Below are experts of layer 3 (counted from 0) of a mixture-of-experts language model. Rows are named router (the router's row for the expert), down (a neuron's output weights, with its number) and show model dimensions 0-95. Each number is 128 + 24 x the weight over its row's rms, rounded and kept within 0 to 255. Numbers have three digits each.
After each expert's rows: a language model's description of what the expert responds to. This comes from a sample of Wikipedia text that the model never trained on.

# expert 17
router:132115091139090130110107115129118131150166184142155119173120117095130132153087108107123115103130129111120154143125132129146144107142137097124166144113114077106138089118144161145112166131145080140074116154138088126141168142122128130112149139164159208127112133151100137148145138142139134110
down0:133096110166110157128133100122155158138161172093129116162140131141109118150132121096132122122133110113099163157138113144130121124153132123160124153071039109110136097093141113132109126140141128143172114127124113124143136109120157159130123140115166134112127133107116107149086149127137174099
down1:143150132131115138145156153119116130118109150108110137148135125165090147144121170151158156102143137107127118145132101104133160138139130089113136136137138083127165112122139116141154115129163180136144162101112102166145112114119123151085122059159130140114122145134114126156108085203130154123
down2:136099140118159131117110130179155148131151145120137126155210152068129136119100129150178144105140114126124134103097150134124124152122106130145101130167175128148115118113112086082124163105110146106135102133083097108116093096108138131113125098091095141106130165134148113133136133156123140145
It responds to: Prepositions of motion or goal like to, into, through, against after verbs, as in rising to number 7, escaped to Spain, planned to.

# expert 13
router:116154100118181139110189128134148122152171160129155149103156119120102159102123132109084146166149158124191146125111096083153114139107064146117093138096117119121122111122122163116159111131137109133098143125137107101146145097138141069112120103143092091132100117141151137093123111108119186114
down0:109129144093109131144178110095119115144134131101148110105120133145133120145112187128139112168096128085161143171103157106075120158110107140113083145112145193169127140171151111124136159113153147108115184150117104164111109117146105145134131090168135126136150137154131126101141126127131157141
down1:090088076134141148131117158114145122099135101152134133176142153095151108134138150137099165152142118113157094126123139133095070130078110099101143144130164143079149110113114151137091091100163133129133140140138148164150118097141120105083112145132137119141097148147177161111179154106115113100
down2:148115120116101151120135111147147118093117171119093135102103158153125147187129113109162122121123159077158097127126127094115129104132170128161133130127127108156125158124099126123172118099156097147138145104103142155112127110080139100134091151153123135114085089113149122157153119106110092120
It responds to: Inner syllables of foreign or unusual names and words, such as Sazon-ch-ik, Jak-up-ović, Moï-se, Kl-ux, often in sports tables.

# expert 15
router:097147112132145150145150136133155108148181105141122129082161113105122097159149137147121131130169130131136110128103116116128116127154144134110085143151111131164142139111126136140103126154175109127074097139142141079156183163076127087093180109124085096157135102162143148151150127104105161133
down2:136079070158088116124130128096165079131137135097142164108108130085100144098161178086161139133141152144138108103122142150153155125139124145130182134169094127161133151124095140122119129105144164134147109092164131143106130127144123134108082165145139143141118135117126105151110131122146127153
down3:132108135150112145092121105146184117116110096104127147162160141140137148130080100084072066136093083112123118170136137163092129148106151125134132146183147110155089117114137183112158134125115115090141151135125131123132170143151172137148099092113111111112134117105164163115092160139094155136
down4:131123122125143089102173145148088095142119131169108139098155147115138110109145130136144137153147148147133075160108071163139122153140157149143150139106131140155130142115167116129108056117095154110117098162121107151120135116119117088135156118138071067110123166132115121126150142125151118117
It responds to: Word-final pieces of foreign personal and place names and of Latin species names, such as Rivadeneira, brauer-i, Rovenskiy, plus Jr. and digits.

# expert 10
router:082130165137106131120128131096129111152122118142168159169127153106143109091073099145146138129106140140069153126144168190158147123127166170145126144113106122075174105145154090126140067108145119147155104113128107151128114166091121147132115149137188144136130119121131154127155108136166122139
down0:116111143107123161116114139121120108134125134107121130103087097146127132132083110155154148160110108169153106123143139160186155120108102152166140132158120131146179183117149115095202151110153140104160174128127150169148103131139125116115121154116106109143136142111112124155135130110104132109
down1:150113170126125112105121160148132151131154150127151138122125095132087114105134146138145129154149130124165124132090082145132162149117135078124130104116099142130131098108085117141112095097133150128159152127117077092081163145136165087111117089128110109157122128155119093137129151127145090132
down2:144159113123108144122171122127120150136112135153131106132148095165092151131130113142083123144112131148130133162107122153131154109114161127094111154149168146164142136151120123114128162123147117135083121144132145131141147103104127132143098180096091049127111108111127084105129108114134140127
It responds to: Prepositions of place or time like in, at, on, during, near, often with a direction word after them, as in in North Yorkshire, in West Bengal.

# expert 20
router:124180183123065139132109153162162121122150132135086121136154112114109121124118151167157122109148129115129133134100115114138095109130137149154130131131137110192112104130090119167121095159102131130121129104146100126140159135120110098088119126115090130144192120139147124172128125117105167126
down25:136134146177078180148125080135114145113133120122137138094147167125153122131111101120123158145140128118098150132159156117121120072191104094127122127164142127135176161138082143126131123164126142132102159126165120161156120169141123115112095153146135119108143151137121118161118104141132169103
down26:154095099150109144152173181115083114109111151101148136147169190135079155097140139103123134114136113154122103091144120092164110101107141137147108126159126150102086137119135104068111143101091104157145158155121146131106118108133095098157135170136143100112142117140134122100144107104137123158
down27:123121128134095119094128110164100141149158096149086177178136155113124142140145166104109147163113108137124171146118145123130087109150127142165120133139108114115132149142096086089143144137118059143108145154109151129159097187092125111134145144091105114123144135157088142102122101160115110097
It responds to: Opening parts of birth and date phrases just before a day number, such as (born, (March, In October, January, in biography lead sentences.

# expert 7
router:127105091168135113146122094152156121154134125115128163124168149136122136138158114098136093145125129127150115121121156112093148122150122130167089162195112109140119081131110077086119103117150160161127154167121132144107150135169079131180108105096106116155110122146161130146146076100150091152
down2:156154107147166142133087172095165109113131162178109149120137130112147160118102126103128121150118136133139120140165108156088133132117095118115129151157112097186143136148123108132153109142190130151132095147134136105140120115098139095157102133109144069148182133127137138074156145146086077156
down3:131136122125096143124172122127173139117136162107129119128122139119105167118131125112143112101134137121089138159141121121106097132127098145158110120177166117151102154119138178140107126148149147103108150101139137094059124091154145129129125158145096117153095169106124108137158151147131102140
down4:125158120113086116126107149150106183146127078167132113155113120120137138130110168155112123115136113149130118109128141144173112077152134079155119161132047154107123145155135096109083120116110149143130098163123117147139156180109124086111137115148109116151141125107137128116122163123181129137
It responds to: Number words, quantifiers and simple adjectives before a noun, such as two, three, several, other, first, new, plus numerals in dates like 2013.

# expert 22
router:103124104123112114117087098132124132078127089141136149126148146156135159184115113124128131151074104146140150140116112155119098122072171134120136111120148140125145137127123150153110139137134134137139105096127127160067145146169089161141189154117123137116116153149125161158150144156129112116
down2:132160169086082111153134152150164107118116115087119165106140118129162093126166140114144181134107162146106141115119133116185121112139106110128131171144125156141125112109153129170123141087151135174104142158160123142100162130137123155146134119135136123124107158115170110081140121115161093114
down3:108127091146117118101137128134151144152129136120158149114154137121166123121158139138155118132127150105154148155147090118088103112129093147103120104132123137133081133135131080165090155134141163114137153143084162101106098101123105092143138143150166119180113100128142084150137120107108126117
down4:095139147122110146125114127102137119116111111142125132153135143139133139140122143180128120103083105109109189104128123121101117139093186120145147117117177152135184115118127117130089099099134134127151085191120141162099139112112093141061117132118117144095103136094133136101171128096139126119
It responds to: Single capital letters opening a name or word after a colon, pipe, dash or line break, like D-orothy, T-ampere, L-ertora.

# expert 23
router:127100159151115110107127129118075110095140117164136129132133141143137137094098154137148160114160151135160165131090117103127154117117148152156149116121188105139152187100114091122102161133104142125166094157124135120124081127162120109095119102153211150131178158091097166131156136108134102154
down2:164141116157137150138084133128122136150128090136129116079119128095068136133131152109100102158117081132136140134088157164128104146128129133128104120099098112109164120121129126124108080174179185104136103136110098104116146145147092142140119108141105127092106087134116140119115117178107135119
down3:118129136134135121152135134133122141144100142149120107142158144091126119118097154138123085128141129135101137120110133154140125089153133108092148085110109163101146094122139110124137143144124111109136102158108145113127125147174164115136120108101147127117144095101123175148134133155114143143
down4:153126123129158118136056153110139149107158101117138117119110133132129138126128138164166119154154135110166119128081154126107146115079076167111155116091145111121127141133158078140130159087134174101145123164159143093104148127083108162140145147071123137122124113139169133139124137119135145165
It responds to: Word pieces inside a word or number, mostly after a first letter or the, such as c-up, c-ap-acity, 1-978, plus nouns like part, way, time.

# expert 9
router:136152122114122105154147130145175124164142099142129151147116167162117119174129092134155112144139106158115108141109118109126112131134105120099099135112141098082120111122162132123147102097121160109145103137141122115106145110080114078097106100129132137164103115150129143158145153166127144101
down0:158087142111165093155125136157093135159114117101128142127143142106155097145083144153142129129181125136140083077182137160133107103140138140123202114108145119169129122100132143172140118089127116209118118060148143117135121096140103136142139175122108101126125126137091136169143138136130142134
down1:099146162155102090134147120140106112107176132135138163126134107141129192105122155092117130101152106111154150116062130156127101116143125141127124133155157146156173111125112148101136162120121081135135114093121119159130125115179137131117132149126109143128104177122113127111105095083131128124
down2:127120116159128122129122130125144143106167110141146153111129139137135132131131123122152135142146103157155105107113126120164131140110111146179114150184110107103132121115131088176094112167081109115164129121106150120124133084089137106106112099178119160153114137117120101110106164136102157150
It responds to: Main verbs right after a subject in biographies and sports, such as started, played, continued, signed, plus table cell separators.

# expert 4
router:096147114132099146155159148149147109157165102122071128096164087112107134123170134119158142143149151104160119141099108095133088123141121105104095133114130151171145191126146158145146129173153110096080113116153111069141169138090145118112126103144121102152061101156118156138132108128147184122
down2:098099174098145138121092094125157079109153100142092146132139126083082150113136177171123130119154121169154137134157117108162140130161117109127155120119130140098104164107139100106125130105108157154140105119141139098140121101112121125125094108112101129160133193107121103102152090124116140166
down3:123155134129123137141102175129120158066104123124149178117102127114132102086149133139143147134121139141130125157159113096128156106124112115147135088131145148139091141136141112157123084147137135105151119115157165082118125117101062138123109150153088167163134114112133147119143113095134174110
down4:119136144114134124118146128142144141139157151079116127153129130097153154139098166157109097120170118097125161123126141106102101123078127165124173140167100132121140149097147117112101101122130108151131090128188103107153141112129098131128139126132140155114117137110133091124147101134144135143
It responds to: Names of countries, states and cities in tables and prose, often in lists or after a city, such as France, United Kingdom, Texas, -shire.

# expert 8
router:135183116136121121090118159109125151142128182138129143076164102130130148146112135116096110134137162079116080127110115114118145107137132153126134147137086108135087085109146143149119123143135155156127116154144131124127120118109129088157111143097098123135142140147167109123099147149119154097
down2:141116092144144151148131153129149106100130119103134094128131115128105124149129136151116077109163169126129121102160079155180129127150159118074137104087098118145157168118151133132152117101175158111169108176137127117111130121145110125134145157089145090126096158111163077107099121141118153115
down3:065057140144118124159128066154142147123119128102141131143088118101168124096119135072148141123121146170111132135139121122137121090155104170133118149104131146148135113154101124127154172149136150103115129126148136106196124109185075129117125140107124097161164140112157143126139168124144139120
down4:124140142157147138137129163088159120107136124110144097148115101161151113142116107089087095130146109147105155153137142131129100120107180146161127093125118103117146129141104140188137087111108146119115100130154125152130156116118112132115123156158127153159096174098115156080105098136116149127
It responds to: Digits in match scores and statistics, like 0-1 or 0 - 3, plus sports words such as team, tournament, appearances.

# expert 29
router:161108140119130104134123137134146126150075105122100121146079128135086085108155098123158118073128144135076112112182147158144150143134160088104108108097165162103116198125086099129117094134152144111173116128123137137188140181113130169117086144128155130148151155120151129151163126149128104131
down2:161101157109118111144132113135124104155138165103113117132117113152096108115112101092122165140120128099142078148106148145116154121162158125125126155114117144119136149130094092114153155115107133114122147102139098100128154084181037123181106171108122134090130140051127138113175128147151139115
down3:108143094136135117105112127104188161103122124113145125113112150124089116133126091149107071141107164141108134142093120093147132148140157120113170127080161105120162118138129140151138124138129128135108101136113143100148160117137117127101076141165092098130135124105122110142128149077109144106
down4:120094109137137103104109123120135096130139139137166095139132154112114154103092130105121126154143124104154133194119123161084160164123112140104111132095122162145118142146122090139177119137149137153122140080140078106173117086146108120181121085134121142100112115138152166133133118119169128149
It responds to: Second word pieces following a capital letter, in names and ordinary words, such as R-est-oration, R-ep-ublic, Bl-ake, W-ind-sor.

# expert 18
router:118163117136139111102165103109110111101163168136128146088087130093127148105148130118091127096154148174145088145116141141176125130109080126125112158085150126151155159122081119120122084148147125140118132194104129132158147158151127160113153150134201154136129132124146111083124089152148170132
down2:131128118151128134118115174142110105089106152136173090142114044098112127111108136093100125115100156135096150146135147134165130119168139143109150118072124152110092128128126142112167127148121100108133115132107140152154152140106122144139122098117142112129149085189114113173154125186105104162
down3:116101070107150143137136141156111114124127151161147112135119130167156153125134094144141130135148111145147132114126119144134099162125127114123152153130149126105123128109155127092078122136147063109146108128084126118123148129170136089122123101117125124140136156112100138123145135133112159097
down4:153153145140120130161144124118127124144116122098104107106181077133100123131147092148133103076085112153133122147126124139148116088142164145104130154080167130120147161153157126098161155145115112132084154117137085117126117111117096146147143105137132117116113157115106142092088153106126133117
It responds to: Suffixes and second halves of words inside running text, such as Near-est, the-med, al-le-les, Wilhelm-ina, full-b-ody, water, wood.

# expert 3
router:129117136124140097123096110142132101072104102143115129104078109146153078169141130146092133093121095125157152120142136133136131118139085142122163127164127127118132096146152142158119176136151126123112111093127169155089111097138183198199133154146116110139101154131076123121110140107077154115
down25:118143137131140106145124106133167116099119101140100166111170162150191110159147121143111149124130111112160123147107116135134153114138112121127134100141108128109063081077138118138143102122120099137116133135115128091134076109106152134150164171116135110109079104088102155132158089106136105109
down26:131107118127122104189107136169110085122153119147161127117098103157101095144098113133132129073129144106131135103099099120151147113157097150134135121168152080143120113152159096090132142123083116178110119122131155128100079149136088132153156105099140130136121167137123114138122144123119068113
down27:139090188094129141165152126140122149182175127109105111134130116107130109095124132169113108150133098145090133113142116084153143095136125155128127132121074169113125112112157128121131126133126144127106138133124109132125088142126157131152092160114146123094135148124153125123173149121117140094
It responds to: Periods, colons and semicolons closing sentences or clauses, often fused to endings like ing., es., ed., before paragraph breaks.

# expert 26
router:121095158148119108120096141171120107061130116130111130185094151162148134159143169122148121090089116150146139112141133174067136134147124154112171179152136103139141119129113132149149182128101158148152153152141146142123111097152120148111120130132122101126112141104143152127121149124108100123
down23:163121154130144106113122090136144153142116164151112100106129168105145120132154085121096149116136116141170160141130121144108143106128108115131137107113146154073124153126091138125120154165139139139112132183100115129149107128116076141107158133106156182137101129127114136140132136112106100122
down24:147097102122148133141168054147106116122108134114069090165120120080092127105153128098094110122100140131102154162142153129185165108140125119157120147126168138091173152065130127129095132124126112093107118120074155145133128152177111084097147128120109120102136137186188113130135140125126160131
down25:102139136143106137135143136096174141080103118143115066116123151130140105087129061159126151145102153176169175125121137158150139154141154147138098169124069121159140108148147156130106118131166119096101097138115133107093155142119130119129159127106169126114112139155117148135144173134109113149
It responds to: Line breaks after sentences or headings, and spaced prepositions or colons right before a number, such as of 7, by 5, Number built: 241.

# expert 2
router:146155125136101144116138119127149074146117122107086121115078164089158135118169122119133121149113117117137120162135150110134157117139167089100112136124102129106140103088099088081112145135134115126127132147133152171129144119106118108142110163123097124089134087159106068120124144112160157113
down0:159131090122115140107131130134130138127138153085083123188119111085127123119078138125111106147130125126125087141127146117094143121148147112081102175113154123131140121143129145135094166137100161137128119157138118113156151127117074127160114078099097149111130109134114178134111092086122121117
down1:137131129141139132129170105110126125157086113097152119110117118102143107100107131126130167169089112133143133167142119166119096148117114132185123148097104114075157148138107120152123108162137142125111109103164126094127126147145114127144167127171143103092143124091119114102101154111101112123
down2:109146166136113115127115107144133115153162122081131063124140164102142133084142117153097113173118138137108144127118149154152111088136096113173119100090086126143130147098139112115164116119118141111151121151132161122148150139139134096099081083120133131116124119144132096116123119106125168132
It responds to: Possessive pronouns and determiners after prepositions, often merged with them, such as of his, to the, with its, and 's.

# expert 27
router:209173120104147117150162155155146115158142171117129079104143107109164180160133161105118123126153131124162118121118130100117137120114066120111086130123108122199081130115099170172123114148102136128080153085135148123167171113135162056121167114112104138140154117129137119126114107122103159138
down2:114098136145151129122192130142136116112161141130149118107124127150150151090127151153112098166124140119135123147156115134127102118126165177119138133153137084136160124157073124103137144115165151101151097162123126108103120100070110095113137145138151117132085109127134174088118079112083142096
down3:130131071138106119084124141162166144098102133123072123160173128131137134155148123103129145112111110162124118128115104150137123109154111135150134119144142065134109143108159111141119101117129103134088124114165097134139155148192103088124115158117091139114114131136127155130095139149125141128
down4:124113101151174099131095106097124136097170115132093149126122146156130149088107139152105132130106110113134133155108116131132134162150137129092073109089132145115153096108099124105162108101118113140091163109131133100122080129118161106114129130107142160154116126088181236144139144100114176135
It responds to: Pipe separators between numbers in league and statistics tables, plus surname and word endings such as -ović, -ski, -stein, -ness.

# expert 5
router:100078167088089146096112122131098120141125123126133131167118164103106124111122161146155115149116108142111166151156104105099160131134092122135145133117113121152129079109172130128149105162144122137136155152138129157118078112138124175127103140158143151135131123116167088087114148155140094110
down0:113147142155129110104161123135124128131124138114134097117103159108151129097130102121106087132116114126139120124135144145108141118168151151160096146125158108116129168151105135099116149109155082143108141147127148124112141136180121168099072149061100102099123104129116150116141136153157101137
down1:138107119125131110118175111103149128120103152123128176121175199118118132137136124114149129114123145146114111142122102165112146095148130153103132110090151108105141136064118156141143112132137096128127117122138126144136134151098126120148138158178167116145111148134177107154131120125137122148
down2:136121142131152110114141103146122136182166119111112133116091107099138153081122102170108148148105124165154085139114119128106153150116092109155087141108123118141138164143152139130145159139081134115106094111151106126119162159113106144124119151132088118164129181131115109137129139090140147170
It responds to: Line-initial list dashes, line breaks, table pipes and date commas in infobox-style lists and tables, such as "- The", "|", "==See also==".

# expert 1
router:095139108132089147156158151141140177177148109119111105126180106115093103150154093132123119119156130098144123129063121093105129133155118109118097126143123138181136148117125135148122139175160101125068095122139142075152164129118121074086133130133082117142142087150119136172157116091151158101
down0:128096171129148116119096127115134128142126163137126115125135119150084143148107119121135151107107166112108111139120208118151085133086139114179136144106088136120170084154092174121110145102145113158125168121112103081099161174103118143139128157137128142110122163155135115144129105128161138104
down1:116127104114131126140128132121112141099156123080110091105166141131151116116099149156133122115156158129041174158108184122126078120084118163108204123146100111170151138142126133105131147133129126098146080130105114086107140108138125118136170134147142132143136114127128140117106093128117095145
down2:117140142149128116117161081136150112107140151105114099122116115113143142146164130132133076137143114143122170159126122158110097146156154104148121104110108178126140148170145072148162147118104097162145101084077100136126128132111140129123131122126125134093144163104111125054196101140114128097
It responds to: Coordinate and unit marks such as °N, °E, ft), in) in infobox and table text, plus ordinary nouns closing a phrase, like poll, correspondent, culture.

# expert 12
router:096134109144114150153159153136153165169169100131091124103183100116087119162163117149124128104169148122148120124092133102117142133151135100100099127161117154155116159119099129148121129172160099133076101120148127080164165147098122092099123135126082119163136107157129149184153121105161164102
down0:143162117088136094075097088171104142154148050072136096160156126159179135145127131159139152134158087123134158134151131120071136137165089137113147126122138145135150102133112140113144144124126138126128124112103130118128101146142109152128120086141126108119157113150170137092143135101151165141
down1:138170084163094105153111105111135113132174100172109122112114132108147134138070129133134111141113085101116137122072109134115108133093110166149124085132127126123180128151140102134095137106131127126158156113115134102136136120108172110116153128123127125143146127146156136102161139131162163127
down2:117075131135125148141155134133150093119126093166150154141129096150124148094134158161159131124185119163152113152105131165121093117093162158149134118116124135140130119146144145115079125156128139110148139123157151132105117156132151140105160107123131136193140112136101138099160088109165123095
It responds to: Final pieces of nouns ending a phrase before a comma or line break, such as slogan, squadrons, League, Division, and table figures.

# expert 30
router:100161098141139181133149151150144177146182111140106122098166098104084119154128137144119136119152147137182110137101116096123128120158124121108104149148102127156123171113112118115112164168156102139053116123139117077157170143069131102084122129138083124155156107161138108157163115122124157114
down0:118135127139105137125157123153114152140161075150141115122116155149153162127162144144153116128149141121107130134161110139091138144080098110109090131140136181140107160129166115145113143085143148124117096108115118126091112138147136122123184130133137122118104185121130135142137155129139156142
down1:133129137181151130138095109127147180112103101170148120141119122141135124081095147128104133124136130080080118101151111127137115159152113140126125167140141166181140131159133124173195129127101128140136134127152170143110121124101115126134125105149060140129098155153158150112138109076098130172
down2:200133141161090115107119092114125156173110137147087152149158088145135135130171148123135081137168126185087118107118110112114106152116139124080144094135170116113121114170084102136100153128162143146104132137112142108117142154148106138124107121154128118126108127121123144160136107101135150135
It responds to: Pipes closing header cells in sports and chart tables, plus institutional nouns in running text such as Committee, Council, Regiment, constituency.

# expert 31
router:138129116137128092164139103135139135139130118109152150107164149141156144150150120142123116110095108173096070123117149096154073143159060096158133156134129134060103106152173124133115180095125142088165113109138129142118142122164131099116119121124148107146100141114128169113117093148115145126
down0:123087124098133106092105137136146123115134119171148091123113103115124157144122146115106137134176106065129126145080161086135141103101133122154160149115126107126135132086116097117139152121118151115074147123152125154122117136083108082175126113108125124117142114124117120112174153119127113147
down1:113105116133152101102134132123146151127145090108130154144135139129137090115099152083118143121143147190134163127124165192080110094174108121089138103119129150142172150102131103127124105094120117146115180094120100147104104118113146131191163107122100135127133149109114127156156152109170151141
down2:120134135109158136134145154135142116137084115105159112131125124152126129111148135176141118171116096179155107112125124058132187149120122138135131121113105129132138085123134073148121113148133128143122147130067122190109122141104115091170099163120123135133101151132093156132129077128137050162
It responds to: Action verbs and prepositions following a subject or comma, such as took, received, gaining, over, about, after, following.

# expert 21
router:093158122159105146162154149124131140161167095129101125112186100126092128157150088144131127124166141133139115139069121097122131132146120081096109125138117134175141163126111117136114127172156097132089101124141135086156170140074127085084148122118098136152136113154140139167152116113137165103
down2:105128145124109115119105115149111140115160116118153104114139126120131103151119109106141107089189166096125144108174120164142149162148136083136104148114143158101160140094101080169073098139157121071104144142158125093079123124209104119124128095148126137144120116080177125127130149121137132147
down3:143152147125155139137147154119151133161085132139139118113105121158110115105105116138152120184095095119089133155139117123114123160177148128091144130108147150152101129140094094130144148095140123163119126122133128107130144115153126136079121140170139131117107140170125085141145167155093100129
down4:110078148118156133129088122117118165132143162134145128107146105125132099068110124100165067128142148107151107133132149119162127131142130108125119134133175128127102119122156130099135209107108122183140119117139138143142120178147128130100171100152069116088135121117118105106145142108151170112
It responds to: Register numbers after dates in heritage listings, like (#78000338), plus first names and opening syllables in sports tables, like Mike, Giuseppe.

# expert 25
router:101135163144088118114139132127136112124155128134107124172166116098108110157133131169090106117143116169098163126142132149168102129112192111097131076093116134105157138149136113105118129108180137157128113108134144106115098138108085133100134122158101104143142190137143087119123110128115085131
down2:146111120134088151147121122136173092159117130133111119108158098111104066177167104102112103101135138143141156130141155133113070124136109071105111118154156166150169116088144139140141145114141129131090125142149111093144166115124134100122156114149086114145096115146129097103123146129109112131
down3:079140125125142148114123123130119095113157081121133094101098114133159115119122164166136109163133113098134156139114073172174098148143133157159166110129145162110118111098138108130124139139136116096140129132106150165155085121093120140111124121124175091134134136118085152136126108148167152116
down4:104105158136110139151149159123129122111148082173169122134097107136092151144165131139108114138125122191146160147112126146113108155103153113083124065140107132127156130125122154139102149103164175121149124124145111101152080104117095109100153147118119151136128110168122118103142142133097139152
It responds to: Common given names like John, William, George, initials such as J., S., and sentence periods, often after a comma or pipe.

# expert 0
router:133143096130133148102102101123130145140135124110143148075101121104179143135119133145166111146130108096136148130114113158157095120156131141178150120154109140166163142120140115114166121122099134144139145097140117137097130094089121172138124152088108097115116135144101115158092125151125100117
down2:090154107109138120135129132112130107136161122081153153131141083142131099123099104141109117146132093113141134107109139125116103124138145140139118111158139149123119109127165116110186119133112161148102108126142134139098101128137107141138149165151133137113148144153124138126119122141168121106
down3:122168151123153135102096136142115145154155121133166086079160133136135153118104136127145127134152165176102115145149109117165122119148083127121128123125137146135116123143106120091130101147118150127120147145160109125091150148113168140181118123113130113134152098096125092098129123081131108112
down4:147128149103126106133124116120124146141173150144100107136155132105091088134119127129144139109151147109098175138086106084097106112154145128115084078134112138130094111142125133119127139122112141116171133117134104131151122161167188124106149118119153131131107148135171109129141118108121154099
It responds to: Commas, often fused to a word ending, plus and, of, in, joining list items, appositives and thousands digits like 20,000.

# expert 6
router:108149117158141134125152166128123128128187140125094124152134132112123144075128113140147155127174140129167151119131118109134138135147136084113132137167125112178157210113080152121123141181146125109102118149131134079179136089135119064097113090153124117165162101136077133142147125090110127111
down2:113116122104122175096124129110150149106155145143170151118115125125118161094155120142122178138136091106110158136129165166142132139093151118131181147129061145101153086154094124130102146150133131092115130102109098133142145177137130092159140133128133131153153137131132142124120143132095161132
down3:126132126132126156120090092084119118146137156083132105113150120189142158113108180111084128117150133154155154135136107086120109170133110135122146141109138101167141150134148105122123157117166149174089141175115093161152154142150155137116096111143110121118081112116125121143160116105117165128
down4:091117173141139094099125109145067134147131140126147160171099121168150150112118137146180155102134152093119191185116107123139141115092166079090127125123163106067182075112138128111114171107118129162144153149112099167152142139160099120118126136123124096125099125139100126115147115143117135125
It responds to: Word pieces inside names and compounds (Hab-sburg, Triple-A, viol-ation), plus dashes in scores, degree signs and decimal points in coordinates.

# expert 24
router:132098150138175120122148148144151106167085142135166124169165127142088143088089123108124131187135152105165109131141082109146156134091170113108116093125099107096112125153109179120132120071095149147133125114141133099124102123147118100144100088136089108135158145126104139114150130118101095119
down2:141133108119126129084153113118072122123179163142130127119125075157089112109167121121131140113124125129112162151121153135140139099155125110128090089087138152115131182129173143090163147121163098138102129123118179121152093149078155108098121152131118120140117122172150135092144136122125180146
down3:109087162142139113154187118152139124106110111150125126129137175130120152125119128162096106103107147121131138128108149105154087134117122120157152131116110080149124109112146149105134113193135126136129149117129075087156149130094104061142169105148153165118172162151152138150126116126166136120
down4:118121140112142126112141121137155147193146127121146112137137133061123094095130155096180171117154127150118100109131106145128125103110061145078102123099153165114133139143085139109144095122173141149121124092122122155113151087135086167126134146120117166099143103170144122117163138196164151148
It responds to: Second pieces of capitalized names right after an initial letter, such as M-all-orca, M-our-ouzis, O-rop-esa, H-opp-u.

# expert 16
router:071154117142126149149155140119146148170185095142125119154187101121085133125145104129129128109170152112159133120101119101131125142157111107114091144125110135134124168149121110134107125155152119104103111116138139087174149143076122069078111123126103134172132119147134129163149119113139150101
down2:163106126150103126108130085136148068143150136120190075156126184136121140128098110115144109124124127148151121099142097107140132095111141112116092115081145051142091112138132148150137088156148098143144106135083118095114122172150139093165120150144101111135125126133154094132073136132115138134
down3:122145144110128111127119105156163093085104105122147127150105156114115110085165116116138128145137118134079111151129128132165113085117132112105091123144171138127162127168116098139121126140201133160114118119106157178164112099136111108110136160106132118135133136121108115134182121105080108148
down4:111113141086124078127106134117114181144132089142094199086098152098076109121098129142080126121121138126141140126165100125117161120154104159116146090135103131103143124115161106116136137094153179157159146132158164146090120171135125160129144149135097132147104126119109131138156123148100089132
It responds to: Country codes like POL and JPN in seed and entry lists, plus nouns such as success, business, yards and year digits in tables.

# expert 19
router:078147106153124165146154159131148148156178107128098122111167118108079109115165120148141122132176146117146140130117118091113134132158147116105110139136122139158118171111127121126122152180171108117080095136142133079170167134087115073079137122150102099162128095160124137167149132101133164102
down2:130114128163171148143118157100161118083080141124116113109129157152122143153142144127120148109121118156097098168136135108099133118129135136129131124121154138089064119142114113136115098126139163131122164140106083109078090124105101146095094089070142121108109095112147153139155156134133116144
down3:083160111131097116115129145150147108132120121152112112111162111127119122149139128115107181142091083173124106139141081111149092131134131133139101148116088157130084111132093119122141070132114130147142136114113126108128141127163127098126136121117142105145135100144117173172154136137114149145
down4:131115126133171166163153149096148105109110128130102144158150110138110122106143139043154130096145127169160125132146138142152099119111132135121145128113197125093099121138125171145120128090094112185162141107153110138165090099096106168115119128089118139126125130085115127122125099155118117157
It responds to: Nouns completing named entities or titles after the or of, such as War, Cross, Church, School, College, Army, life.

# expert 14
router:102155143118113133122108104133101155112119105151154129142144159154134140127091109142140103162122097156129131158127106146092142117092143147111129095091132178112127135132095148125103115138147138130145108098135147177099153153178102116101203144113069132095117134162135173163163155156154081109
down2:131088119129110119097089126157146092145125108171067092136159079145148131160125110128102141140135121120133135152115130161165138097151114095104190129154106131134157154156126168103111142083091124173165169129145145083166164160154109143095106151177111138107106110153160137136112149127143168143
down3:164149118133127114108095116132140116121136109129161095140107152116118112176110125137149166110114166137128141128159106109136118109160100110160119126133094141160112101131125129159143112155133134141144103167163119177122147115102147124101122158091089113108128103095138111157151110159094147121
down4:112123116120110151140112156129127134154133137175138128144148103125156096166105131112131121134139141137146150149152121111143130114149166110115169148136124161116152105107129156133140102095123143134129122099104095158135158077129168084091123129107116142126174130131086118137113158173112120141
It responds to: Single capital letters opening a proper name or word, often after of or a colon, such as of B(aden), of C(allash), Species: T.